From a checkpoint of a small mixture-of-experts model trained on Wikipedia.
Size: 11 layers, width 256, vocabulary 8192, 28.6M parameters.
Experts: 256 ReLU neurons an expert, 2 picks a token, a softmax router.
Below are experts of layer 2 (counted from 0) of a mixture-of-experts language model. Rows are named down (a neuron's output weights, with its number) and show model dimensions 0-255. Each number is 500 + 40 x the weight over its row's rms, rounded and kept within 0 to 999. Numbers have three digits each.
Before each expert's rows: "raises" lists some tokens whose logits its average output raises strongly, later layers aside. This comes from a sample of Wikipedia text that the model never trained on.

# expert 4
raises: "-", " ", "s", "\n", ",", "."
down0:480501485450503544490450579515529432446501447551534401506495559378584446499437459448447547450469508522568498419540483487529518486555456463551465495494509503488511459551500463490533525493467451582503528534539493491458417473489507467485459516424516535462461410490437583517499505464480469428510480484465436477545487485467491532486561540478503465512479426536457490467504505526533509509517555538521444548474453510548479551472487515497521498558518464487568524465465522529509609521540444578464549495520577474531476555474545478544432499513513556569479497496496534483482474532562540588519552502570443523473538526514490487462585494469500486448496474469507524512530529470529584519529509429464468547511432539422475488476557493491455509515472495501556472537494545524518576549498515
down1:507441575427546567521475454521447507499457531478471425532475534512425488487536505552559439503530549513545531543502519495468462542512524519518520489469467571474383546494456471534448449498504411559583528483480457429524508499471588496569472499485451535466510479500575516571500506501468525491503539465539493509569434567502434494508504519574497475525489442479465590503502513461529497521568519508517460514460499503536406495528498511427553518568473483423471457502447479571534465557473464561464466446525514464483464486445456529555531528509461522529532533564488448435416435516430455453426496520480499492532505486489476553529560535443488489473499558541530536541476508526464494529478557515532559548462541431507536439486525483466522478577535560457491480438497513497521537493526497
down2:548515498444545488436477520503504562490515457466421506447555495492444502554500446496544568460456485526471559473519528544505553475439442528437491466432546521449440528506485580480483571565463498468546501493553487507525454535484514502455521457499511569534511475453569539475454477473564460443499517451544566555527441527458428489512486466399493582484501528530483416465435556456506558496546505446468507487561487452562548485472442530531455498529529518419576445510474427587486459502436490493519504536431490504497462486530555449501497524471489509522492557574496549514528445530558482478503486588475490509513462541471486447537486465509509429534430495486461462455500508500500435470439446547500458424488468556537496489541572491499503498481528542483581506528514555491466541470444482

# expert 9
raises: "s", "-", " ", " and", ",", "'"
down0:504470465525526501494439513440540523521508476498484538484415481525491510450448558540505431480518497574505525466442479544452436484488583480469526513550554428482479500496563477530465558489437488533557448535480471473469517452463450577454422479399541540496490517507486415531502543484516556512438457473597537444487471490552566510494579458496483477498479493524477503628514419551472486526493476536432516557458504464525535478473448548389556474513465486515537517474478540506483488465471492536507474492473468529486534525468531474414545494554514490437469540559481479476483477518553510485467565477459536454500499448556430405442536547580569488483501504502543514436465513547506467457467463519479441462488445466520442446437508529464487509520481467501477512510539430515519457446538527
down1:450461488580512545428529408447551465489450519439526440477499532466532543499532461490485482436530531463534511494411564459512475533489490496530546470490472510502528471516529545459594465548520550407484463464542449488571513503562489530524593479535421465511502479455464471535583518485511428449474524545491459446468549440536426564456503494497533503521491506539522469451511515540483446458496546489513500484510544465433559476511499560574479496543536524386490491425478580511508508473462565499465500501474497430423515496514467478419486524486520551517502477462464465445515482491475503419520504550453473481505526447521515481417495514494533542479575459430504447472514488502574445480470441446595487470474522504479463494463529585514447485476537522535496520484513557505461486473540570
down2:459433455522505534490550429457438518533519480485547522484492501509427550523485500426480514471490494520492557517463564528562496526483485522527462496476497510473520478527480480529527512432492502510454496461455526506441471465507476390497495496493537522548541480482516516510514484582436487498437434507470442485524510524449492550578488548585529503554521448550464538486457460493453416481555512501517547490553481479484500424549486483590463481488422518495524482465505591481460513397509442556459459468493410565542429539497539537584408493454496559501487553494458521437513496554497470472463506408460470500553451520493601513473486487502484431487472507500474477513477515582505495519471494489508452552470548480440507504537489395553482510505392484449560474471433498553470478485456528

# expert 6
raises: " ", " a", " the", " in", " re"
down0:507482491490511512505530522425504401541493597503555451467519470508535472524581465500507438487571533450467567487465482509491498491464525516453496497571437482499499414507496553518494560420564522489569531497537486466461486539497540531471503486588539505552531439511485522550504433525514488516488462540542518481507528482608519500470538487462492474549553482528493532550482484448472443494429490447495564540499462509488530403526514534476476602490505530597509516558569444473496522483451491490482517504536542494569515536537544529548567552482582488502475484538542480389447531471516524492405414501509506528534433474537521497530548463486461392551452535578466504504561506561515491475534439455526531547490419503492508541498487470488469533522487527560441485513549460479494518485459501
down1:463533472525551507497547540548518479502494458530557505570408455525467506558478544460557514461498505466501375480529513521467511426573426476454472493560391482503450473522487407450507540554498467460446491457434490591566528518478465508525516488480511452486506484489460509474536492509531502546580550475503505523534473563545481502530515650493467497531442494502510443525446475483456580548493468585491482483528500440523489508542530557462463481500465453458511547465518451468514501567499487553504512583476480520512486451523553463435468431431518508465523483469511523450487536547476545484459517530466473428448572547549489470487494485592519552435527550509515471559482495513546565488487530528533571516455491497443548520455498499534498479540571494542488504456491465495454500514509572
down2:465483491510483486479435481478551502472492482458587438464435474491484487464507515464522523462535512497524493473436500509495501494514482489525478495463472390508580451489533463508503529464502519389427471483444536526604466457448458478506578503549448479440493466459483519427490454465564503535513498530493477521521470560450539472520478576526518487487512529569399528484501470469504521461487484511559507451465460483445469528464512528471602452602481501443461515504516486482478459501422478504558528480472506529519460498500467561427487486531548581504394506504474476495544427521529532537506401550475465495482496484495530436499524455484521506491459501493473474511461471495590474638488582493443509480534518484477457560434447466515491530520543439505475526506482564499535394516504554

# expert 7
raises: " ", ",", ".", "-", " of", " in"
down0:424530590479514471425499618422463523488468525498511517525486495463482523516510484497506469522502518511481489519478534432576484510519542562513478455515519478503541482484528493568514471552480508586448421476472514507479520564503396522472439441504431519469436461531515446495524422457512494542547517470526488461465448472559510475448414509536519505508483388505523517490566511476428516522451483475520543507517514505499564462484513515561526504454529575543562483560418418478532525583529523487497488492490505544463465462513438439458503534498493598484498524548568482474501482452498407574555497517500546487472565448501507516528514544401501480469549463508521588541546502559493436534462446500414497514554512520474523410512501487535507486547495556516516440523494523497508529478488539
down1:431510475438494455521465490491556423418507503553581452467515492521461484526547537536505444496461537520475469494533478430434502495466541436532458483537543480517489452508464469511509508493496500534449490508515451524485417464510527519455504546591486484491559515446499541498483503482478522553486469450482481471472488482596459533563500457513474485417465542519532552478484460416433484504542511482521504468464491471537420491522480535609446499616503483455495529506513488490518541530520454475472512474520504532513453461547459465512572423435513458564525581431498395532504409474473535569507424502504464497503469508477454497511454456506447522443464432488519538497430499432434501525456504501472477535531440416517420426452471500484555455479551544508537445510509477472504432448490500
down2:502563494494508475488503430576468447495495511511536536585506446482458426531434502506477523543531504503486448489513481547558515486509501531577449491527441476548604454473504532481444428494510548449485567443501443560522428527567479443497440493552497549461513466480514458520493509451451546470504533481484465583633540471519429503399492436451518534513461560593520455513484556535506497450505487558528485476495464410491530539490516498451495481483508518586493508463492442454481573516444482489542514495467498522455571463520486497488472487510493505410465542466511520443485460513563462480570529495522497487490475562501462485449520471558480397462473521431506549523548453486534509492558500511425449549517545459499453511529494481434545505552453461535516504485542486520483495479585484

# expert 14
raises: " ", ",", "\n", "-", " in", " the"
down0:509510510491462537538552447522582449421444529502470454500508479478485502502476469595491475506463506523515528500534519513456487521456525509514455515522463528554462515528466456503468490509484531491547538436468506507530508474451437459554496562516535460481491504493486490548528546499500505469606481585533527456497472465465478476517476435518520524499552505502479564433427512474491581537497531550536498514498416481519483525530420551517467533448496476491466575488428527425496499524525468536542605427456477533546505527467529556479485484477478513486507484561475458447516413522382561492503500527527444483522514576431531518553496480483556437471497543555516483432471400485464432536465554486488468526495532538546409532546455461540528544594501577514529549538473397492491482443482444
down1:556500524499440449581459487470526502590463459501467546571440530453468528543514475514394547511459453563518500440423498503539507479523549498521486463463499515539445444548450490492466474518486441481475473521471419444465480499497544503503472467491492462555492500474520495508550471493487480558487502556581513480503492474537463422572474541528551497492500512439430525501466451452564593573479456433437533521476520546469532529583514465474592515471490458467508526533491542499494503501481494462498468551440566489536468447506472472506427437518491595463440521414519484452505499439516459483579518504475423449530440482553453500478531474516579428508521540516476491483500451501515439468553481513559539520479504510481523534425565495520455499532461558429488446490548481520534510459425543
down2:507522495456452449458511434494477462531540421535493537509500496444480488573466512493517537462540543558512494536502473555524511484473505462502523465517430497561514490446449507456445476514476525499492489514461546446446511466504481536531484579471507434614494492537403578527477542507444475479540587527479507512470469489506532488534476539446547458553509462450545503439536487494486461504502447461495494496490562475582555556470466458513533451485558503460550487491573535521532491494429507461479496499487477478414460449479492418488385491425428479504526554545454626501515539497485495472533502452524517414419483474407602517497472444471535489562543500540545478520479465570500437485472495474513515462566496542538532525558523449493494481556525512501487516579472448448506502541526496

# expert 8
raises: " ", "s", "-", ",", ".", " the"
down0:574484469472495545513571549499497507491504513425493499478479566470537551520496436544484534554382567487448496533474467506485512530528491541501495472494487512448498457483498554521555540527469529327549498528466545522463437477526498506483523487542491507486478449512419459557476477511579543501492520520528471491471558477419570490489440500476492410511498459547517535482617479611427519463523494470541451553495477496453434502458405526497481432568491511457481486520483553484558518579436476539446440503486507473452525459488507493489436542473492521477487498535532481453552505552463496478489552537469543565460557493553500503485459538500491432505492504485528451522481530544466466520541540526456512557454400473526578495448528464503529490443437559477514532460475502513517491490491522
down1:534582536487475506521445433558537509527481450594487496571547519509482486533554511468453504521458505558485389477504461487481493428492457449512566436575486502524510474465508527469515480441494579507462461563530487549561502475460422474486522524561478507495654525517471573500508533432516489510515516534478533511509518483472555555428528432513503551536459527514517446505527549484483521563451534482510458500448478484477445535507433482486534458474517485527502504451463531519460588513512544505493524423597502502456528467517555458461527523484465442503487504481526496570541546569428510504501492490547501501484556413575529583565517510514470505536456527498457480448477501456466508506528478520503454448518427454537471462502436530543430517503526515510444453518504546542403445529529536
down2:551417516474443506503459461527423447535451490523552491503444535504496533521525536455480465499445525485523532460465512512479476478512530580534465526509474469499455514488410455462559493478547497470522489582441560472491482459552593484563538529529473540464472515548467499455459470499521489548512494441482502520486507554479506546505446457497555488534557527470518558471499572477521500541539431467559504571495463530471513463494542502441465523480486520496567499459496460405479499531502560520508483490529471439454440587594453519518460460520491437479530557528518536454429487491466443482514452449506486464502496501509537549538563529509470603453447483518446469588462570501538470517534467563444468596504491506518518474581415486536591500514475400512485418515483544468505459491468457

# expert 1
raises: "s", " ", "-", ",", " and", " of"
down0:442540454489422483477497490454591509531485502538527526570526485506504455468419455517478462473515515504529509461498512566491484478455413464523481538559515488471525515485470467535483480464485538524523519434473455550477521546404560533506484545508458533507594519556428491460446436502463475530445594532518468492492565472483526500439468510507532493546457466513450449484594487459523500479496441610588473550523469549500494493538509508566438515513505494555488516582516549436465539462515573419460479477499432499531503493484493467462565491505502459471511425488491459468436481526508520481467545500551507549569463490503546432506545511519483517488450502521504495564500436549531479434496477572513514509542518471466552483417552520515436498538494428517432513590481460440526407498549483
down1:546538510419538509456478489538518524487494531468443515456457505497476451526531522516539478549495522470490456497502510513387528536424494463554433523510463491541555550460409511546582531468553486503448534452518483544553470473458530514541494555570481543500545526499423423412469486429473580449545476447469476506451493496484547446464422509458479466505502461464504498522509496541488475538509529564528504543463559551477460484466542500485500452469531551522565486545468530471598527466493475492427529472480529499473595489527527473493490489491531483516518582572551499494525477578466485496506538543559527438550508448540541485521471462468509544593467479508538447530426479535465466544524441530450472563470489426467483526559422519513539523496480529561564536542443488441478458528465434
down2:458488413567514422489521446483594469470450488494540434527490466503447523476449465502461490459441560486500497456499479524482526512458515518504395607499535513481470472490579552524501480468489374519498498461474448441577518485498531529495547485487561474556554553501550506464475513531502578422490488521486532462559494547596525510479508480501566504487568488482514456430508571481543524443469443485553507496463447513518537432458541558542462467500540450509489517548585465447509537560483450377537448477542481470422447516556499458523523527469523554526563507478518424513506540476493483490459521503529469605492531502518515438576471530587507470493509495437442491504545485493422530510501555511508493493521484505486558477535499491522532551512479498472453506481522513505531460489523536

# expert 5
raises: ",", ".", " in", " and", "-", " "
down0:472455424474593441479495513551548463491385500519524549516490557479555447436506504495455500447499502493517524557462603524444540574463434495520425526537523562511625506527536545495446463532600457569497484552431479500525569506426548543540457496552474494490561486476506392535476475529485457533475492497452475511480525491531451519534537494506496496538481531503557531429499408498524489495544552498518498468547484503508497463507493555566512487528538504520537514488546498469498453543501433537475511476550554553441462507497468453506457422523536487510466512519481489459478432532504452532421455482490480522459497447541426465521537410537493517494493468445483464514490456517461439459518575477503510478479433564524510451556444470480510503476455489456485522472525465435539499415494482
down1:538474479478471446487468488539534551477499524580475461463473461569473518530549475432549496523461505469489559429523534457414516477546445501529520477476560501510481466500475536503567486518549409459487547440543485531487531509462464515539502562462442414569535498541508485544509495469557489540544540494483565536411485472488480524489490509502444471483484527526551434453494459455552463617504513501524557470477503487522474527528516414519541467506516481507467476484454419503551563538492572534519462466394507527524464540473468483566423580446494451442552536449509452561511427466449518473464514502503561563466484517499516413534502505522556449517507485512590460441527435471497524481427544532488477456519490503467480449502511495487473549542425566466447462522490433521522541537463519
down2:536492508505445561475538397474525520513522517468518514497518484544485468512520485541490416464481494536454469521500512445505509555525444436537471536509506463483490549476539480509556481439521512473528464552502472517518531482458433524456552468533568498502488457543528439525478521537517531481446543538482518458477490444449531484509508399475513511496488518428511509500592447525531450514532548512436459599560430443508553457559478530493467539540454533424551478506461526508545482409451509494555507449492481556513462495512544484499578425625541472575447512501595470476504547508516493435429517515525422458576482475509555478499459505502461464500535527499535524486480508499442442500494490374434465507467438453436490482534565487510501536553503494539407569525486499511438482499500502

# expert 11
raises: " ", " a", "\n", " the", " of", " in"
down0:497424427505529505570487511551548500535493480512517572479430532489520477515454577542459542517501510470421523479481512550484500551499458532544476493436460455517536466568445512498505521537473507412558536538459527511541533458488518532503476487502497524478454458484391507472484513501551496402449435517504470500443505414539547513518492554462469490537493522491510458483494488498484467523483508479497505505496528482501499513371491452558481517512475534526454539509481481575527552537563483469524470488568511510479558505477584520461412500509498562538482557530496615558498495410522532451486467453534555498431542537525524481450488471469476512550442499594575577482433543500453501510494556486541548527480474459507532465537530471509528423455524494502526519460501389544396572477493510
down1:504446477483411552497472493514381481484460472484421439521499531543544489493459546463521484456467511542471516519533507473536504532474529512451502411491516507430484528490523519500404458491534446521515537445541558491491539462462482530471495552574510538506590524504563473476501545504461562524495429476544500550535563509516534471505524471471517520515496479439517431479480547465501486535540472472588530503486529539516478551508379553450612512480461503532505420462492546480493533492486469536476485477561546547539505509513538408481542520459404546533538456488492465446546434577550474447526530533478492425503533497461405501461530479507489533553472532438475448532423495505401616510497509484530547489537500533488479525483486501504512486546493469495501527545571568515514542455488493
down2:528475511478461555515486466494468518514482583486530519544529509479558511517524499485557488518462555508546576501574510488540552519522408537437551565469434489439472422542485514487516443557555467558507498523505485452480538437478528422568562392478534474463562528517495476488512510470478486502483432488533561430467463499463477490474443530563446491545544497544460477487489506511474476535504445530520490606528492558491548469531482523521537553527466520511558509508547493465494530575510528446555508499518541468551458452538414412514450478484452487460480474451482444566446485509492448488498442576483527499517511559523534531479489497430528520493501525480545482493612488544466470476447521553520504453518553461517575503474505500528556489388595502472535476546576459507556568507479487

# expert 2
raises: " ", " in", ",", "-", "s", "."
down0:488488506531522461469579478431496500490410490497541467532565459445506498590552571469531455531475514555450535488424488473498494467490462499475484589496518525480486502490477476531487522522505529531445518506491553486531484518584568511497475436487473453438490435447519455445579457456518484500525515510484525459517509548473406503503498580538535446529523499501467479499539494475428400459523524550503509435532535478542576554476478546530479458526427559553499594508474437524510469549504516470533535535490460529449460520469483478492477526583484380523515510432523380510504565515510493483576529493473606518514493461394538526489494504505485479462506451494510537441500520525469525530529533501537549518441484475510502544508451550572447499500504547534522507481592555534548464467505456
down1:543527485516542434495507494556498463476568526457512391519509553522540508498482513453455490443433526537496522371465467547403435525417511426479485536519453493439549498556444485476547505421476490512483551493516428459528487446500528471503508576459463471514512434475484488507466478483512484515497589494486437550566574410502511482489472466383565466495475533532478523496505498484457536538512554550492495457564480513483487509553548516523473566468512533431509493562576527502430474533550469520542501514560557494529463471519506455567493542534521492457569512512484464510477422525532454561440513543489408535496563518483529519481518493511464463509537485438497497428569489534495516524519540556501478473487476468463434543488495504437488501493539482500488445480505503560543525448514396
down2:503519467540536622474578544507496450466491470523497497567477406524489458575493555448442423467458445510536484462531507499425524455474517481404532478466519477486455506463509554497451489504536479558492523521454537492549494422499462435504432529470481504511526502467524491465485542458560521541452440544419489518524535465497474453475532459480541499528495547537537554490477508501502595536509536457589522540493526485444541560525441474506503553471514500433425477520476509449543481556490460499516471508521455477524513500514478448519497551410435488630485447567574460518457477475588510492474440466545479467471506529432498483460546495509482472522530473544437435428543463554474544526520538481481466416553497500449455463479544489467454550518551524530468479518559519503483520545524488

# expert 12
raises: " ", "s", "-", ",", " and", "."
down0:479424456531446466499538536431503456461515461439416485464511563554492520525540532503478523445548523526479513508555485546538519552488517483520528514525525515476555501569504438440526484544537486563431489522556566491498463513513507501499502455453468511572556538595471444457496390545520491531469510451489556485474514534495548506549575545535477423459470532485530536603444483504494557505520520520459549499452489519448500573527549488474470476508559590508602548490558475517471479475491515606492562469443505464487531455467507532510506504494511513417499441424563480457416477508532554480466508445464494480484530471497488483464477453535523430504466488457494506490608475441530444572461536475497508530549467536517518464446516544487545562533500429498490557514567539494515458505538501
down1:453485504489486535555501511456495550440468433511471546485517491516527468531587486494518472475539403507515520527453502494504479572474541468415546503516413541634513528501471434478428536481499485544460488493481524527440541489528602571505493436483514459500490565498481521539548506538510508492505418532562494523523481505470525427504440463596441469512542489444434481471532457438516498500492535463501498437529461504451460465445483462443422535557503423503562470468488513488573458490449459497488515476498464500514513554545475523448454543478465450516519491486508515526507456529492525525464465528473515482392535497520549432479483527591426505524530484453519635431496477563485503439533470539527480573563468532506494454536503512466537523487495447511466502458471458520507477569441481
down2:534473491454421550407486454576405516484414505434498457523484450480442445567496531504471529491524424515484525482482451546567515518380473497444451499473556495484513531473492527487543559458518556565541466424510485495528594499551444503500545497506457496520538519510503470575519521506476521450524509468492472512474477413501439549507521576504471464493560513489484487462589531516442454477553530429516550501513480488500465493514458551501467555530502493457555472504485426501500572517550506511447530464464483553551536564455440498511477469519434443537532559532531512519437477620560482554478587498489476546421481446538475491511431530543450473521503522498442494489456441519438548554515489461566477504503533513493510437551509502518534531479510466495481428516490515540522524486502530

# expert 3
raises: "s", " ", ",", "-", " (", " and"
down0:418496487494532557510497546545510562514504473445458461412503483483454489453497496520533426507510465444440568508518491471467483537524532450479488529507551464455575534567567489431467478492479477558547548563505491495501536489447490579439481480550529541576496572489514452487516522543393527515457430466469470483453453491492510534521443426484506540453500448513490445577471469525528405530457517490530511521503486551462423610484487493471468494489522443565467493503454482517498597476487494465558488457546492489471463505520505538532452539547520494501446472487451512546567494540554482516496490500471577513516513394540507463555514550477522572506451502483457612488496481463543504491537479438399435497499474490526487512499527544504513577515450423466461487523476434494486557515475526
down1:469488546497559516514583521561501499416515443511482503483455513527512445466477518547522550497492517521558546502438547482486469490500524501522527523495473483546547433494511512496508493474413487419441513453539473460473449455474499435455449529413494507518492464467492552509428545541502519437496508413474561571491485578434470497516509557484507501511488576568504526451520456538469518491602447495455548538453506532434534532505442535453546477498478523514512496458529531497504550478519481500447503506449506507518498600535575441531550574479490452505518429540444570520596479477536487520539525542573505512528487558488481496500489541455464545511455494476517412449527512537571500495489474527464520615527519495463480526537449456417424506461466457478528584519506569595489490502539490
down2:414464500496524442491468464472540494559440519508476494508503518498525577586466517486571518450517470488492459459451507599513453537478531451480580504519547501522490496498521396522503472512592438575545551418530454461558512435483562533539400464518467463500471461523547498461516499510559495482491478534557527468525544495497412486454500426454475495543533503433435507504547512445473520476431432545490460501492547482472545533542491518476532514566457511460503518445486432432551443486490518503449440479435456463481557551478473573581511496521520463494503456488521497462554541458460487492473496488539452446576437491473533522438500516431493493558537508526529541532522500526490449486463542468465461498580517536511468543549486619526443505479555470450512443464507497525504480500522463

# expert 10
raises: " ", "s", ",", "-", ".", " and"
down0:513452502439548503428506544493565521506490502482497458557497472483498525502472492477425498526466511518457511464519501555448606472435444508528456454495537443447471550487531482499530497509465435414500507579589493502482516501521472450527457477511501492410497432496462451522453465476490534496543525490491500554462466463563558485461481438411539489541487482502519490557456525549560467504467497469506490485471480496503538557470512521672451499493508500448565504475505478458535548453431578576526433503470480486491498552495551483561457477563558504539529596534499501576507471510474541534452514504548496457476517427524533545482532504452491501540528522478513481556549533477527517418480438583410583530493489481530513474483567416508483468552513533485460527473490497524497488435563492
down1:506428536545502500503562462434475528393514534492512586472489591529523522452476496440486555505496492548511501509466506632516588511491482506531550483479539451580566559523509502501453552524475561436473591516408549528489564499483536516532489517542516503494480525527468464464536501561486503484532474447506512430457542520500498504525453437497547536482456485471514495500491556482519471542526489436544474493521479485470501488500531534573447577523466433468473421482514539471531519463493438509516501535457398527495450496531531519459560508528486505497511584530549519518513474534542428428521511502533463490500520494543521498463484539432458481401518389484474511484484482527549520476418452489475452572531478516463532502544460550449425504581560470548523459535522503488549518449467451
down2:431528506584578434412511453489492551518493443472449440458557547441491500473547540482525476488517533527502473484547526451503529538531508519528518569498512512477537534509532565503472521579505555608432532468512457548487535454513540507445464516492511515497506520521462500520552455560485533569568559475536468468526482498499538435463493490497520522500447507510493429520535475492528556546447532513465491483494502461478548500514552501493504425556517515545592458491511469524524528512439487515504526505475557593426503524521446558509549492471515470401497556437484522513517499480456539443456480496440473571443591494419545471536513449507423529515550584469493460532456514532496456526518537506471505450551525498450555494588572549515545493448470531595516529482514548538527495426445531